{
  "moe_layers": [1, 2, 3, 4, 5, 6, 7],
  "steps": 5621,
  "dataset": "wikipedia_en"
}
Below are experts of layer 4 (counted from 0) of a mixture-of-experts language model. Rows are named router (the router's row for the expert), down (a neuron's output weights, with its number) and show model dimensions 0-255. Each number is 128 + 32 x the weight over its row's rms, rounded and kept within 0 to 255. Numbers have three digits each.
After each expert's rows: a language model's description of what the expert responds to. This comes from a sample of Wikipedia text that the model never trained on.

# expert 6
router:118090111155155095111139105115127093137157120107147134116133122123141148189164097113106141119163154148145092139099144113120170075077185119148101183100131126146180143072113162153121150133102158164102151132067170112120110159117101172112127066101149128149113129102136200114158140142137095121149199144164061121138135079176093141182076124116146120190130082119199127090139126115105163128144177093077060126127159127134088139071085089098110182140160105114108145102082094135078114142165127008168109139150128131120064136131114126095089142191112139125112146127065138173091162077189116147135211156072124085131148092129169164106126103091155129149106151120098170157163103121088109069117165185094067110159102132113171155101152142135106154137234163129138162065133136136123125134146099
down0:126100204154108061126148176082112117168094117135122097124129089094109062137100151103083150130120139151173199126113121115160141104132156107145162124160116109165126147090126186093142106134097113112110160136035111178126186088102172156104112117124102181130135057131064093143102164115157144150150157141191064154087104170094122102131093175186151108089129121105123134113119104164133182167108138157084156106119104152046159154125174197128097132113148097092124117140167127158113171092176163130081150131163142182133138117096096125097140170114063055124180101127108118154191112105045095078118165102079129100139112180092136153147036139118140149106165152138163119131106137155184154099076088118139158154189096107165173089123122115159158168146134131139144158119160099094135144152100118
down1:133093128162122139155100155101095099134102118117121095151135155073129127105080115097090112119115134119105145124189115005089118143195127124187108218190154124108118122139185127163137131147115169091132091098139152127154146152106128128067160081180146073139119108124148159114147124076088074105161097143111210123091142120155084090193160128067104112155079136153111125139165171141129161168152197114126123117091115107121140084094091150157128142118114166115112132168136054123170115146137113180157112099172164132127154085123157103135188128157106163135082131084111081136139111190100134102089144181134144123136190123079153125167114190110077084116141156135157153153097156153062107194149131129082148106078146125109137168116216106085108088155059110188107122124158137138139158097138110
down2:076139132123086150145121135154101168073070119113189157181111163176077130152119098195197145168097143131130164182081099118112143120121131112151108110073107133143149043149070148098162120148134144094079128161086053134181123170114122156089218088152111152149091164088152123118095097172135131081134113116195126153066124135136160137087080160111118112137104100126079136109146173165181169137128138147148151179108111138098106208110143095140190147074136093104156210141117082083109151121135119133089131158141104078129108114127128124172156165073087104103180115170096165121150105134130164103105050116198095132138148167126153109145154134142152189130118097135194159104130106099096150166134149184107116129094140157135109147084068106108090117126089123107109156107171146123095096092116159
What it handles: Foreign name fragments. Mid-word pieces of non-English proper names, often in tables, after a capital initial: Pan-am-á, T-uc-son, Tor-res, Ti-em-po.

# expert 48
router:146119089096089154102124173120147125178121179147147156185170135149086101131129092132141123065112152117118135095153078156085076142096102152202172151144114127117131096137155101161167098150121183109097108087163103127167153118148046093175139081138107064068048138113159106173149098148137093094131153124129151111117121122091174156161139135108083095092137150155053148177130091135152139154139122108130090146120149102194122141143136130164060104104203120044118105099159164130115082129138158145126088108156213161170177100211129166136141124081118111125137110085121110184140139139145117124107060140178111074110144131174108172162154100119107156152077148114097175131157170149099124126149095060130114130100117086152119130143154151080160189088119156144067075156190154144102155109117137
down0:111141114098132138149121188168075114100179102119141150111129152113174110056156164139122124150122094191136162164083122126109091060155143113107076108200099155140155103183117126157070142101078149138102138133143119063181107147152132129075152152112177182145116125202155105058080182143144150141130115121109132131145104036127150135084160114189147094115166140191123152123148145114122125090146131096140108123126083201141073138113067141131215139137123126120103129112098152133078156151182185136157104112126120115143093059074123123124144152104099142204135151131141138099117086101137146130169115126141171098145086102045125186128045133112147051174106156140070132151143103106110103126124144118165158133084153083190131134160106113151125080119168153115129155134131165115175149102085080
down1:120126100067134141128088101114145149150131131143137112098139214152057126131132162076094077165128123101135129159126145111081071177147139165138153134109189105117120065184132147186139112175139133152158130184093113126048083167145161163196127142104125118111109119135132157108138131147145129111080151110071126123114142122146204146129077124129090165173090086137092099135101093106142105185113153186105184092168140085120111132182149092126139083158157104074215162081110097164137120103155152115163188109138130129153078139112089178074136107129108122141096104126173150094185182138089127152129100131160184132091091142110131113165147088112129158155100121151129198079103154245122139147115133108139095092047092153089090141103102139109088148103153131153094089080151112141115143100096154
down2:117122137095066156157149132088199172157197104144166155109170141115133117141135175135135113071104179058129108202155052130093179157117124084123160089125110120112170112172075107088082128106160125110123129142141125141096114090117163115110135124125139127076148118132141075153107107162152161102092141141095075136094132147128096162088167123083088065174064092133157128103150157148193161163107115146125147107132107135149124162155122153137219135138158190127145152128134114121079111132134117114120139136132152126159213159124139142069120128092139079108163111100117179060152135074169085137121129172119149123105109159195089159191098216160117122164102089141115100161090198158179137093116133107146185105094084084088099135157144164055138094136079158100103144100070105152132099134107129
What it handles: Word-initial first letters. Single letters or short first pieces starting a split noun after the or a: p-icnic, p-ontoon, stat-ues, magn-et, c-anyon.

# expert 25
router:147152158098148132103094157122125194085106124115174174178137154107182124106103083125130077133111101137135091058181133068120125087091101114132164164111133128114176147094150111162170083159158121108074155159102127058091142108075109144119089203116114166131139144112153100180143171134146117140170098089132124138134194091127179122127142175170163169088174078136139120134153178107081159165124112160156124145093079148086143072139106186161121149136087088175167140124123119093114128104193116145182064058087158089141100087114106142097174160147190156135069120186117159144143187140186152075138156131119167172127112136103105123112078125137164107129146129100119147179127095093161187122142128093125164140182130100105135171092165149073138121179092155134147114106158193112064084143143153
down0:083106133174110155103134090117078066091121135136150139122096122110152147148116128090154196182061124136068078138200127089136149190166091092115099071100141064162131146209099141124155150154161086161136105103129163123137106119097167087098096108121146116215136081123142070133128123177148131125133175177158106130111118087100132115189091113118126165109136162088147057120120084121132093099107091127163126129217174065118087185146107154172121199122133130158099169081066131149124161095150129090128081140141077128103120102161144105165132121089149168074092171123105144181149122100106135118124151136145140161079133124143190122135157148101156160161124148172117102128092108120095138054117096141125127156131148117193122115163146077126097161152176146160087149079101140179138211132137103
down1:129089125136144175120114157133128149091174126112140114121066130140109112147120106132155065165198133164157155135066121137111170050120185190102091097173050138106154092098144088187127184112119194136133162165166109097105136126125129127176135161119110203103138140104184138200154161151071146151154126026185096137164128154111144141148128108076067134148105129105126154187126138154158045165121086158132143137131152081134142125099147104065164091107157108124132148103139135073089142118123123171181116142163178106138144152119101140184042114173072113130112143153131082147104116124117176105167131122123173119149142129155131112162069115158096085138141152146077134091064144175159078129113075124138102118128139157142092133097141123100119107103106126110071092104127112040139177155104147
down2:112135086103099123143134114156123137049149096134131154106097112140149124114134118145132133141135152126091128049087137183176151131105120080093108122106094201092081100087111107115113107115150070071141115081164125081151139168133124119097185143179110107128135121180075141130184120106130197128130108172124129125181183130116183060124107171098126111095177160118154163113123085138166202094132150190148167063102107144106061163139123143109092104137081122136154099162156085137173169132093168124070149181133107135181160158101163184131109090068154120116124184081146112096086078142117152080130094133117104150140172143141131116130161094134064121148182135123161114136129136096119117117099163191111104142176172161118132219158124122039150131124143151139129147080172068139188164086127145
What it handles: Table cell separators. Pipes, semicolons and digits separating cells in dense numeric or linguistic tables, plus some nouns in prose like duty, blue.

# expert 40
router:162118119108097195083148219160107132140129109129140123174175135074093138210114155163148216147169153196121105141095100143068101111114134096140124148187133129149203055084160105108080078104098160145074134136173161124077152145083121147076164179133149170094124133105149147169152175104074092091151114137139147121131117124120143117146130096086125085126123145165177121165158168159104115102134132116115106109133190110093132098176185080115118163150110150090133153135144133119189174183138126136117153099075204154167156143092089139128099063135086166124175097124163130155144111106167105136135127135140106114156161166075156102144117161147114112097153139134191155163125166132134177096124128163118095074151126111092124130117065105091102084135145189065082084120128113118064091124141086
down0:074165134077097116137126130097145068182123144075152161200150051087187099116105116078128152118074101146136102109135097062141111154119108174157135106213150138139123174132147114138149166120174163084080094156130134155185089131139100116147112135075128188103140148189131161168125159151122082102140161157145130070134077100085147131135114205096117113107103150109003148143144100098103127091085131129179070087162184141072159101123136123130127128115184102160182113081101127129103112213130184152179129167150102139113080095114168126110107137081152119127129135125093119139167117187165133128131114095112124111072118084150136093175142159133138139144115140147155137096103158126106121020120163166106133123156111096122081110126081153124155190158136136116169156175131145127154143115125133
down1:122127072131164120152136152133148153061100145186157101107085080086107105103100090125147136063065119155124121162087118079122144124170142135118139159085103182166170104091146180090120178157145155177198155134171129159140184140183052103156185149087174126134121150115093131170109114175110137155102157146101119162143147096133152068154131146071114147172099122188137113143134101133140142112143106140115139133159089131112169195137208146182129098176086105166093122143158149138119116100164131118112179112161072191107112079147132091088108166080093108145104136128102136107162095145107163113126135068178121033108155164062109136135181087091098055094170127178138162148120158151085135049143089139118153112174138157097121147148103103093105140088163108112102137078112123114105092109160117
down2:122101114128161125127082154129145176151136122179099200155081155096092143058127073120129089095146139105153150146110083138142152153118128108052041150132093158131166111151103110115154150150158131092189174124177173154143107154090138072075141107136134069107142101152108112160159133088113128146107092132129144204144124195109155172174136145139101105154160122169073183158146116124122095094114080119083147124180161130128111135148123141122107073142105163132130091160135110137119121179145117140101116059128140120067137175138166134091115141137168137145125070144133137139125187128112121102151081146109104123113152104073075175068113181164192109140160201095173094139115103184122087172091189143087122089106122135104121193090157099162110132085128098178108096084094154111129070148062211
What it handles: Mid-word vowel pieces. Short vowel-heavy pieces ending technical, Latin, Spanish or Italian-looking words, like ster-o-ids, insign-ia, jul-io, vesic-ula.

# expert 63
router:098153134146147178167126119089080197117156096103108086150168179144185115094141119143091128100100134086141099124135119044082143130126176165077065161105128083155114142119162162135151139156176141075095193153110089083106118132086110148115092151148105187188157129105129093196075115120118093151127083149146086096139135121148116103099110126170147180162099214115156119164119087097085106098106120158128108158113128125140106138127110162147117083129093108207133135084077119133107171177124139114125134096121115084061086122078151179134207213144105125066082101139128141151138128103106100092155119106132138153124073100091123127113102152150148116117134162172104141107060137172090113164184107133141173125100164134130213149121171139159099174137134066111161146090082125099131157185112078
down0:145166185115141155091155131128083169082158120165108175105134180156089133139064118087118160147128131155120161080175095107138171112083113107127160160128146116086149114135140181108088099150114072127128078102164118109107123165110137105128095162098085156125152117150117139137179137102132197162168063100137113139131104166126113090203109124146101076126169091171177078103083171129122151164158143110155106122144134113130158086130117107083083119094183186115081122180088134120126121127178157117086119189179170128093090175064148137147095156178075164105128084136120127065099109200113143100156146173119101154168104077069118124151114104186075081163168135138092145098149070198204121176130129146164132124069123098119145101082158082098120113061166153115172114153100126088124140147130139
down1:108112116136135152159119143154215113132130177133097100112117123139114121141105130105175141091145102142114146168081097192079155154200082166124123165169060106126156093085103173137125098067043176087111169123110150117092144142138145142074150117124119108138154087154120177038193155058113135144142171072190141174124142132074134163132111100073114117092130134126143112069097129097156099123158161143095065141111109117132151110139081158125172140103110124156178115168127099127078137138110139150141116140141145117089146125118140093110149065163088175126169192122158046127163103103086090172148163179117176117165145120189141133109166112145142111165072158095074143178149145113135142183060169126124106099103124170124126140125154144148083074067146199111151108090117108098167095113149143
down2:165153163186083141117107121131165101136079195156150094037168137185092086113103135111137097134130143140164128131089152132144119173098111146124103107145152146085105136121119162139119112158185068141141138124130121103134174104145097056118088118171139107137117119113149113154118124086132077191148052158129134102103085156147128173110091107111082142136163161101181149088152104079109147119104181146133160137149141118116120143110094114113167073132104137075131109152123094092109160135116166080118170091188084137100199140104145119115148083139189086128090102190147164149137105090129214132082150178137132107106162141155120109117185144092073070149174119182128074165140107113091134129135103158174154139140149104173059102082133141138128194129082114133111112050183118178169201092118197
What it handles: Third digit of years. The third digit of four-digit years, mostly after "20" or "201", e.g. the 1 in 2011, 2014, 2019.

# expert 24
router:151112055090135110082188180175111160160140179114138166142221067166134150135075124148123114110143138094083127090158100112085138083104125159193192111116120098147137145129141068143138121150084182135125040138184079116154165106117103071123195113119145083097080122109077167114114077136133140119095125153100116146166176145103128143146102116128084142060126159130087158143187135150097159149127096087134135120134120154171154096143095155178074114155147137152130129145159165106190140144154149131119107101113167138098123154099091113133105096088146134101136087147110114123140137145208087226097123083150100124144112132160043107159148093139114172023089109139123140101121141118167151111133084092101135154110152131139098139129192141129102159170125123132165086129165168140096157069068129
down0:101147115136113175111137158144110148176138089122141083067110142103134094142054154098099145136170094211136028186135071153118177166147097129141122122119174127124152109160134152130171161190106117146123123083108085109153063074180142110142080148175125140131101124129152108106179089164112135134132147187148090162179198145085125129111157129110122079130147135163125093085207101143149086111106116161098101139097188091102092126179104106176102142150165145141095133105133105125099107139116121157167123163106070125146099134133158136143151147104139140124139148192147154183064155110070160127110111150115098145127143100156117143081144127120123128098168127151140127146187173103133091091062128154080136102120097213116094115071173141148153114149029097110167111088036143138122178117148080
down1:061151129115138153162085159145159186096104112119167131177116086104154154126118185137117149128122093141175122160213102127130186098146091129170136138151121147152146161132193111123126109118123145081164073096139079136113016089117159167101086106134133097179071087178104154125101032072076126105136129144146123142105133085078173130194110178126160126131089099142142130113116125126175137111129190118133155093121083163163122138139145184182084159121109115068110109140140114119128112123104130158058057105138153161124159090123083119128151185141111106162145140134118140138110130117116170151163085108136131118081142127116173149148040136153149144099150097156174118136146122153084134146170103165133113040155167152099151108104106162130110153184132122072208125052102168117117121112183127
down2:146113106092109140120186133163099201126147114128079115149131133127116181134089115138170141130085100163104070157125194123127078134144149119090153114141121156140194145102076155179112180128090160100157148082089105162074117141170088151131108101154116118126095120079113140116112123159079107139142114149108180104153062070159094134098131094157149062162092146168127104120090152143082174107127144164077118108161102137055103065194141161137088111082077105150154122152131141129163151153146153127158086184169097178055099123156121139109108188153188167149115065171184163138091126089090125091112165123151164099173084178138133224132170151126090183128134129148145084115068150164140112116149118126087111124108100063091101073154191132131127105156087132169112161103161108131125098139117136
What it handles: Latinate word prefixes. Word-initial prefix pieces of longer Latinate words in expository text, such as ins-ulation, con-texts, res, ext, dis, comp.

# expert 32
router:081111096122151073120178162138085105097121179151155105164095162126168126062121124137134060142154070131161125105157200067151112117111128117110185139121105128153146110133179184147124105118112143065097166104119136107154116170124097174101134165141149137091073183078160110163102168166128128096158142111129073113154187127111173145149084180137156140120139106144110144163177112100135113154120063133157071079120143177150101076137087095131136150146111120201162152092146123116151195156153121147126111068163120119140193054135142139121081113116200109151086142101155183157104163176119085075094086119060196159130122101102140078127135123181119082114161150107112125131118106192096141181088095101120178088151113100141119159206144077134118128134123104126126081119133156052112130127114091
down0:055172142096111088121089123106125139139092119061071154154156150134131176143124153099170147077097085131119123162177171146127074107176144119134094101138162093093174137100106142181167072204170120077103185101125139121098151112076122151161107140110127174113132179078118121095161122096126133166137134112077145095128156112134152143107151146140189137175091101144148141073130125180112169109092114160162112130134201152131064145072108078130145117119129137103159143151176171107167167216150112123132126075129134085100144159113143171081119182157138096120101166142146129117135138149139075163142113109057115100125102091094102144110142134141173126167143156134068087143130077103151055131110084162178081138145161122190128091097118112125161180057118139092090117131200090098134204100159155
down1:123134139057131131067155155073202123103156133127122171119116147096166147168145142086101128206108149087167154154118109142093138130153083124195186108102108191217150119117120132067114130104135136172141070100149096179085118107107175119124112139115135091176184162145106148127164110146134146134132103096104129113146091125108101093107147111131063120139073173132128122136147128108119127076104140068099142118100156152133147139115094118155137129024098111106166157125085140059124121166164141134131175114112178160097098208181198097122095099123131089119137154123112107175115112129114106084181124079163147081159098205085152148207139107142083141121088090101152125115176119138067124124174150197119149175091116113073126123093161133172121111138115139180085155090110178077146128127145143
down2:140106135135117149135135103118190145163178081074204104106111149103117073132193186171136142119094131088156125130086104152120120150090114102118079118134160117132120160130085090063182136141140192113144069119117126176110100107140132135143151166076097109088119037127113114083089183169126132145169143078100129130155144184154155113188100124131190140089148141126131119097139077146092164147134128121157148171137151113191170133110174052116172123118152092154128178130098156117111186120137126085108177089139099149112162130151135085070083125127054073181084090198166130143113097128129145093142161175128089113086095158128137102084085096101117087136078188203165168159131168121164105158155141131123117173153139132145150120060110128127069107133129098145114174130122148131176101106136059
What it handles: Civic and census nouns. Nouns about institutions and demographics, such as School, Court, District, households, income, and vacancy in census prose.

# expert 15
router:127072146058164131143095150126171235133125086136163165152160123106104099154094109099155134127122120103069062115142092122142109149104093140103109166096117162114172150130158163152107138147159098145053124089123154100108096088101119171174059156110119144118133155161129080150184113114125134168149074128165122160132154093121124128073177177141156114058137134177195119137150121089051105140148119176114110125139053117111136078117124117116146174093149103185116143081159065088104113087151163087157099120114158155097110137166103162079151153162158138126156154116083144088142138167155080094126147112101162175081172142103113096165171169119117152047186127089133078111166112126193158121144137056130138128157151119065097183103139095100191138146100137113127091113169141116133089149153154
down0:172103124144144118036092138156111062104086141169137078107163126143085071118125146185122110146064109164090138124119173062146120101149203171196165100087113079118109103153120163060085063096159116118134126115130121132127170094139061090140146137121122157174086132157121130123101119098158169109133098088093100167140175123174118108153109077150089058128128121150083091128129106126160089116115164190125111143135130186160127123164131141102060189117103120131141171190109159126086197132133171143143119174133100121144110137169163145080154105114119125150102114162105053148139095113168134128152203121102155146132155144180156135171137164101198157167110060131187116093162137122158138154122057133104140140100105110134103158097121160112138111079156098151078189087119123143111134192129154
down1:084100145097120109116123160123191114118169078121104136156118075130157057141144120086199158151085146120133130099038141095134126137118137102220071073115125149145128130093135118103130148159071145140042151092066091124111137154153105164118150107117178142120173120129144084098159178149129140158083111145186083114123109123158114127124136090133113103116102170112143183160165133129109167117172119116141130120189089156119151114066122148107067188060113118133106140098099160145113140098119147077185129121118113207077134108108125156093080129102110137142114134149132118140125146134229110096150104097166117164130078153128126100146117101128142088143188139118111188195188149144115121153167119098083126102132162121108201147118102133160060137118092157093203095130176151121211131190139122
down2:101074097153100136114142138106136067075190101099130182071126100170123109120130117083120121114087084095131120152161143156115138143096157107078156140161143166133179151102149065136183086121182122170139119129157090162140150095161129156129168128106124164081127068109156127160138123123137104190095167140166099107164121120119120110148160117132106086120168090098165113140202186109079113124139095108183129159097140145145176081108135188143130087118086123143151131131183091130198193105135127132152074102128118136083184163160134154154080113178104116137135109177171111159169157185139119119108087072120116101049130091065157085090139121104135134141159122167158076193128093116156118097149092079105111159070128195068100158135117119160169131162143063053176115189119108117110106116176118
What it handles: Semicolons and separators. Semicolons, colons and heading equals signs in lists, navbox rows and sports tables, e.g. "Interstate; US; State" and "v; t; e".

# expert 1
router:151196131209147130084100059079127163097135076133104143184159174122176111092090096140113112149121150139174087078112134093152104138099115072128200118098175159183134123113135141151169117229162099110085127136139123116132069117102109124123095229144096129130145139105149067138170087086169099155145065173142121160138194170170101025053123173163176131161178110120110161147118150177113129138150155180130157146076089105110093111145086157100055107135162121135179145151085094087090108123149094136106099094130145108148114131098153155146157172145144149127114161185118150176137106099188141074133099085108099178108110113099164132147121125137136096167121130146141160101121090143150127171177145128145138170140150087127105127123152142154154131140107154132102122122131082138075101095156157
down0:108074042080098106113177132145056136126226053091148172122110092148094136107162159159115146175173135092169074143157156109141177185077103229111170113163146180132154118154105147146168150133114119161084152224163116103144167129089171119118121129133143134107109144103130114140107139153132137094121106107146103169203097131142146094113188103131114202094141115103069119119082110116142096142159130129071137194093110168096105146166115115148139136139135078179069074101095130108097130148173160074176144194100145120136162144086149158116151150121114153158103109183118133083074121139143098100192108059152165134109143096151159124124132127099121123134114106121140067110121074163126171093094103081100091152131158150160122158122148140122103108155086100101147130142124121138129056112126128
down1:134148151178132132125162163075151090141194133177106178111112165124114085132131082166099150161103109135078133106162159088137138150190132114147165086089193129086110097117158166117162134087156172104099141066152104128081077121130179117150160119209104080117149101116047120116133034137111103155078119083115157105096148086123139177148162087137104164091108115142176077126087101078134162229137133176078148130097182147119149152109100090175151150141117147160088123143097144115170092165079137147127141135090172135111116107159171104126074092109161137119082174100056117128091112146115176112179103119134111107147128116129133135082079129193123144112093129184148172159054100157172157106150119155125113131115126170134165129166132088143164146117177165140147100145104089101130135074141069
down2:121098098102140105143152145103161123112130131111164147156171197124080098131141108106123054089176118126095189141122110170134119120067141126152130135174165133121084181120139166164108153121166109174134065117104065107138057129132096137120105118114107135168148117123103117104171078077170179203143087053117085112187182111116152081124133087140070158120119146102117151102169143074093151093128162127123117177136134143131137116144170211108151123150137119099122145128163154032099086076086125147067110124121173100186138132101111088138162092138126132139158096067132090209135134173141107135080119113166132130147182115108159182140100097155049176083150105154124183102117165049128099116085144125154197152118106173111157117118116175122137158154111133128136113149121110181172124156090160
What it handles: Digits in tables. Single digits in tables and track listings, especially the first digit of durations, scores and dates, such as 3:35, 2002.

# expert 61
router:127101149150123142128121089115090126101198080170099098133093094117147126126098080105082142175124153188100122097097135205138117106131074181105095137150155129070163126086185139118121108106139070088155093182123160112141085150160143142135151161069112180157136163094151175129091213110158143091208171136089139112132121090105137129157054136147133096145103171148124121101105136128117111200137080116113100092131171060082109127125121105131081117132122069053131121107114107082088106156126095107123143118086144189167148146133084147134148085167090159125161172029119130161095152100161128160145163118155132173127168108105176191152127131169145157134174166175069133153182119122110165094101110147112162128198122112137186147119126082181139120110200158108147119121143144111129103167118085
down0:145111113081149121095109132182110080105107127141159138181169147126169120156187129113073146091109110145106115122110171144040096126148153128161124085149150106142112164173092166156110110143107108186132219172129158136100161120122152161102143116154165134066133159064191186074107116085102169093188193122096110064133139145156099208130147119126106117098100122136113171130051088086104155089122129152131155155080119171133153123114117164161093089112077141131190176114157147107118145149123138101152152130157157124187099134109094064136161110093121095130131102096116090136090137156153164090218159169097135142137136125130137120151126114052097134173099135159130100158097142163087079118145108090134099127100073115050106118133088122213148133154085154146158170161113130088156120072097162
down1:107119153131126173176127179125150165146134098127121113076081180087125068113162130140096148151169086117158152103122130164072085107120171180134165154099082072191061148135197136096131152182098124091080155172164092151138121117126227115132117116131105104061122120115118154108154080087169087087186167148154113135169147070149147079183098073149167212078090108109144171145123118109128124114165173170137099132116112128118067157123072102105122088151161129134148086124115102137116162128083198129143114119100097143112080170152074096110138107166140147173112160093159127114124158125107166113134156112108154100142117111156118122175114119101187127165164146116099148132090157103140182112125067087155144125093126055093172166087073110118102194143134150137133130138186137172092124126093069
down2:128081114102113150141105116155117114138163137138067127092145110190198136156233130136150087132103130129111139151098119138112099145092216186196186105160123115116132087125124079124174117067107081098119091154143121115143132120155118109090164093139130154161134133108191174060152101080143166150136119189108110114139143067179088141135118119072097151170167125124123142169133087149123156139122108144138120168150141138166163089122078112135163117155100083156111190153106097117146151045108127144203179135131143138186154119108133111086087147118137133109088115153126116108106165106168135143144122117167098092104068110127101173069113124106143120189174228074156113146137122081117079136117084092137105120123156166161120121115110110085071093196156080147085056172122134166144168137097097
What it handles: Non-English name fragments. Short inner pieces with h or vowels inside transliterated, often Arabic or Slavic, names, such as Fahim, Dargah, Stakhovsky.

# expert 39
router:083110126161117099139125155062129175140129108133114166153119233155160089110139167119105112084115184143145142137150158132113089133169104064083179124139187128153130110135142113172111204152132092114120156080088118109115053152102095122116101182160126174128170201086117094159119092107161082135126098155114127150144167130167137093061148106156139122137141136146134124120153135131095086107137151149134124133111105127081133107145016134113085152145092064125137067108076145113084128200121111061159096097106124102115083178096170155068184171147147179065143163225109126196125126106082109087150079083091091129105124104142105107159108170165120099159117194122124104129102138135107124116118154110095152137107160123142154126108092058139129114129098142143159107129114172165120141095160184
down0:089061107073064119098128139178134104155102199143147154166143125150138107115108153101163159128083166127160077075142143135170099101101157027105120093125072084170116094075073140123197153157101145133124121072139143080137162129175104152187103116074117159092128162129059100158143138135151154158081131153119109126082146092199128086112116112151136195124116110147131138104092127158155129090079119179164132145144110165137145091109070111084149156118124139157164192132099128134113122179138202150106126121063178179174105180091146082132154144064131158096131127193124143149107096139144100075135140136189116149082111149167141084152168119091115109129155142143080164132143135194146090153149079130088144177091148117138105172125083135149144091197094121105110108102106124151141103122166168
down1:127194167152202122130114144139127163125171122125098085123124133181157160114131085140096097089127115095089167114173161145130151083178091093100161095101209220124193139112131118168131136100127145192122136093152112121094127178153060072079116126131128113125111122047127166138145084107128145116110117123121096189062093098105185124161136143126102163083131093117147058122122167081087086109129147140112184122125160136104138127132151178147129126135154111148108110144138086078152147129190115129100113138103099090143143139101114116156157167083084126144131120178113147068129142079125175220165091125125056127125092185118098123152077172134101155150092065155133104171121100184134080150161188172097140096114130061129104096139116147180186168166096105132129148115151154163122111164141072
down2:088139105124120150123163091148100140162145108086124141152111102144153074122081188165107155113175188170145104175166143119120131106169096152141056130101151067148135133117151185081155124109140088127120125135138146123076162111126079115082128091196087096127115153126161091098154137115122149121122062176111100130107139129130137155132144057152178136136126154110157138119126116162121148133119124127189130119125168113050101134144074105122102071181145152148134074163122142121135126043153098075199086116076073098093143120125147110110081090128124155112118092177147126157125144170077151107172147132162099193094114108098129139023171118112146158164105104173186140124138111156099082192139061095077131133155111086168122153148189181103204179161108134133115124121139124126096165154218147
What it handles: Table statistic digits. First digit of a number in a statistics table cell after a pipe, especially zeros, as in cricket "0/0", league points and vote tallies.

# expert 60
router:117110212138101106171118094112097150130146120097189135100112135117109179102145186107095116159103132132070123157151148213152086139153171148152128088082094127128092142126126111135144130093146058151157104079190137152130162130161121104158173140132152071121078104165138140116103107135130176149111062123125117166145077179117116108058198124119114163116067171130149098158135127150111156109120099151116159185082146183124134102099133121135170063098127117162127079118119124126097103103097136161135139153134119113191100135054133074129110111142077136097129159135177106048173103146034150148149123078176065102074083148197117159108115121115111152141070167069140130129120151135121097167139116093094169153102138151199133175121129131140146145082141075156111169081161154133123134180187176
down0:204137078154195122103118179121153156103165109106076087126151081064165145154040116121097104097138103165124150098077133123108150136108131088129158108101162147141111164125203121122112160160105135148169117084133164087134165155122159147086088178114112143162129133151127125099078071156115136185089145042120144116167132141119033144150081159086131131150147161099144121124110146060081084148136101160088098058104094185198110175142126098140134142126146090146177120188109174139124123139130112171168127104123140114150091141135197139139139125114093134127224113170127154125114125137083140090096143137089115110157105095169162131142116128136140165113165113106130079148104174139151159162171155148106098156111064200099065133122119093166116107169128130023165118115120120163130147096103113
down1:104106126128087154131110073115180167140154123189151182142090162128119118086111181160108110151189166104087163163159095064072084105114167166111089090156089126180113190122073095170152124135073159131118143149065126121075101092103154133126174102054121108124153149189150141137107123146161123140103117114115101159125101155103122112112152122151113107135081129141081164087087165126162131122100165111123120173139156132116104079169149131097140106183125130121132149142059157108124152075144142126116143183111055120142141082127154116120118077181179128108094155107148104134153192148118154094143186180114097067098101149141091143136147135081173109170126126082133097122093167174090133174113162110182138100023063103065100123162130132083132144161142122189156185147168087142142172101180140
down2:083124122154127115171077151064113139175112143192092128113046146155121155167170137114152138146144142090140099155146135174094063116161144155081112160156087111129124150124148103134140119181134120150152111114132156105048145162172134138135153102085173065110179117115160115080160177115149108078101124128149114171106093085158180100083069113130133124109180126124143061152074158155107123127081110154181112144111176094170119134087180114123102061088198116135141127120184025103094136179123125134119122119122087108137112129058161107155156106145066161099146156101171121189086128149052152186124138061131127108157093165155110158156108195096127176150152168098178133101091108150146119118144164109101098128112112119170130161159171150153124141179084119098166082100118098145126096113164135
What it handles: Prepositions. Prepositions after verbs or nouns in narrative and biography prose: for, in, on, at, from, until, after, over.

# expert 27
router:120203179180135117159119143115103117136150123117142198171105175126132065101117126104092138118122149123114112114167090077155061110124138116076118107145186144180157087149162195094144195162191087142110144133123104130143018105088123160110072189132128129163156151074126105135146118153137077119177139136130083087130153107141140144063100118146155153138115155132150102128133113113118123094127140167157127139137093165072144100144085168107107123177108084156166092120127106132091091194148100102105096162143108144063124133106199136103158140150127165087156133164164145203160141141098137087150092088112130140147048119129111109149103096153138125132155164050105106145101150118084124109159176083177140137125134151113226117086124115127124125127054112155164075064103072108149122126194144
down0:109100004119163111180083139106114104115121168123174113095127156050095107181119118126095154127103156151051106125147158044084089142101120122082080121165083125173134085153113150156111112165112130113124089148125088123063178133137114125085091206155091154171124165126119159161084188105104112110154118109114134072134150151135106126096147099128102134195161124140186173108125138153134147120055096126131124125159119166107127161126168112091171107168099148119186124146143149181072167068176147090160087124159132152101071131142074107121145148094141144119107143149066105113196108117153126130107118109170153122171097126131161111131161150094094127190054144142148144079141059159184142127123126079152076114171189132154127180111139184152139105135110130153139139119122132166182107121144169
down1:101140150102137099150115160083159103140172174121166133147134118206110169158112060125178157177137101146155116140106143132157122162062088117141142140187081160129161147171134129104156077132113119074087082128153159173127139076159113097117129091145101107113113159217089117176079144145113144125171156183147108092143126115121092131071117130156172129183081098116150132098120159145103133182122099122108105116091145137154144148108136050132112113109128092082086055179147143136104154167158120205150227127164093135123166156104091105122088129138155078122122112135136094154096086153142141158052138098141110113087117172190155191140162129125092118130111106136149097106138054241116139159126108121116111151149095141122196119110117106084075119151132177116076111117073134087161095104093136
down2:123106092078135061081114142172105106083159075085146089153086099113130146171115159154125153072145157115095159144161130175130141106096107122120128113140089100100118092120157118159115103144156049156053183189067112147148128137107161102148111167090100103105169107140122144146090121195069185117108142140134075118121130179127117075121079132158113133114126145180117132188174143178141154123105120091125059103132172106143140093117099103083115140107142197164125179144124137101152177142228086162096153113108128164133087132100144129116100137152168171184134154061158157139164071093157117086117143182170132157127095106093084104138107103110142120178143118130148090118108146124174156138094054119128120095164119201124148182077157134087156147100129110111167132205095185181159134130130098
What it handles: Scores and table counts. Single digits in sports scores and results tables, often after a dash or pipe, e.g. the 1 in "won 2–1" or "ended 1–0".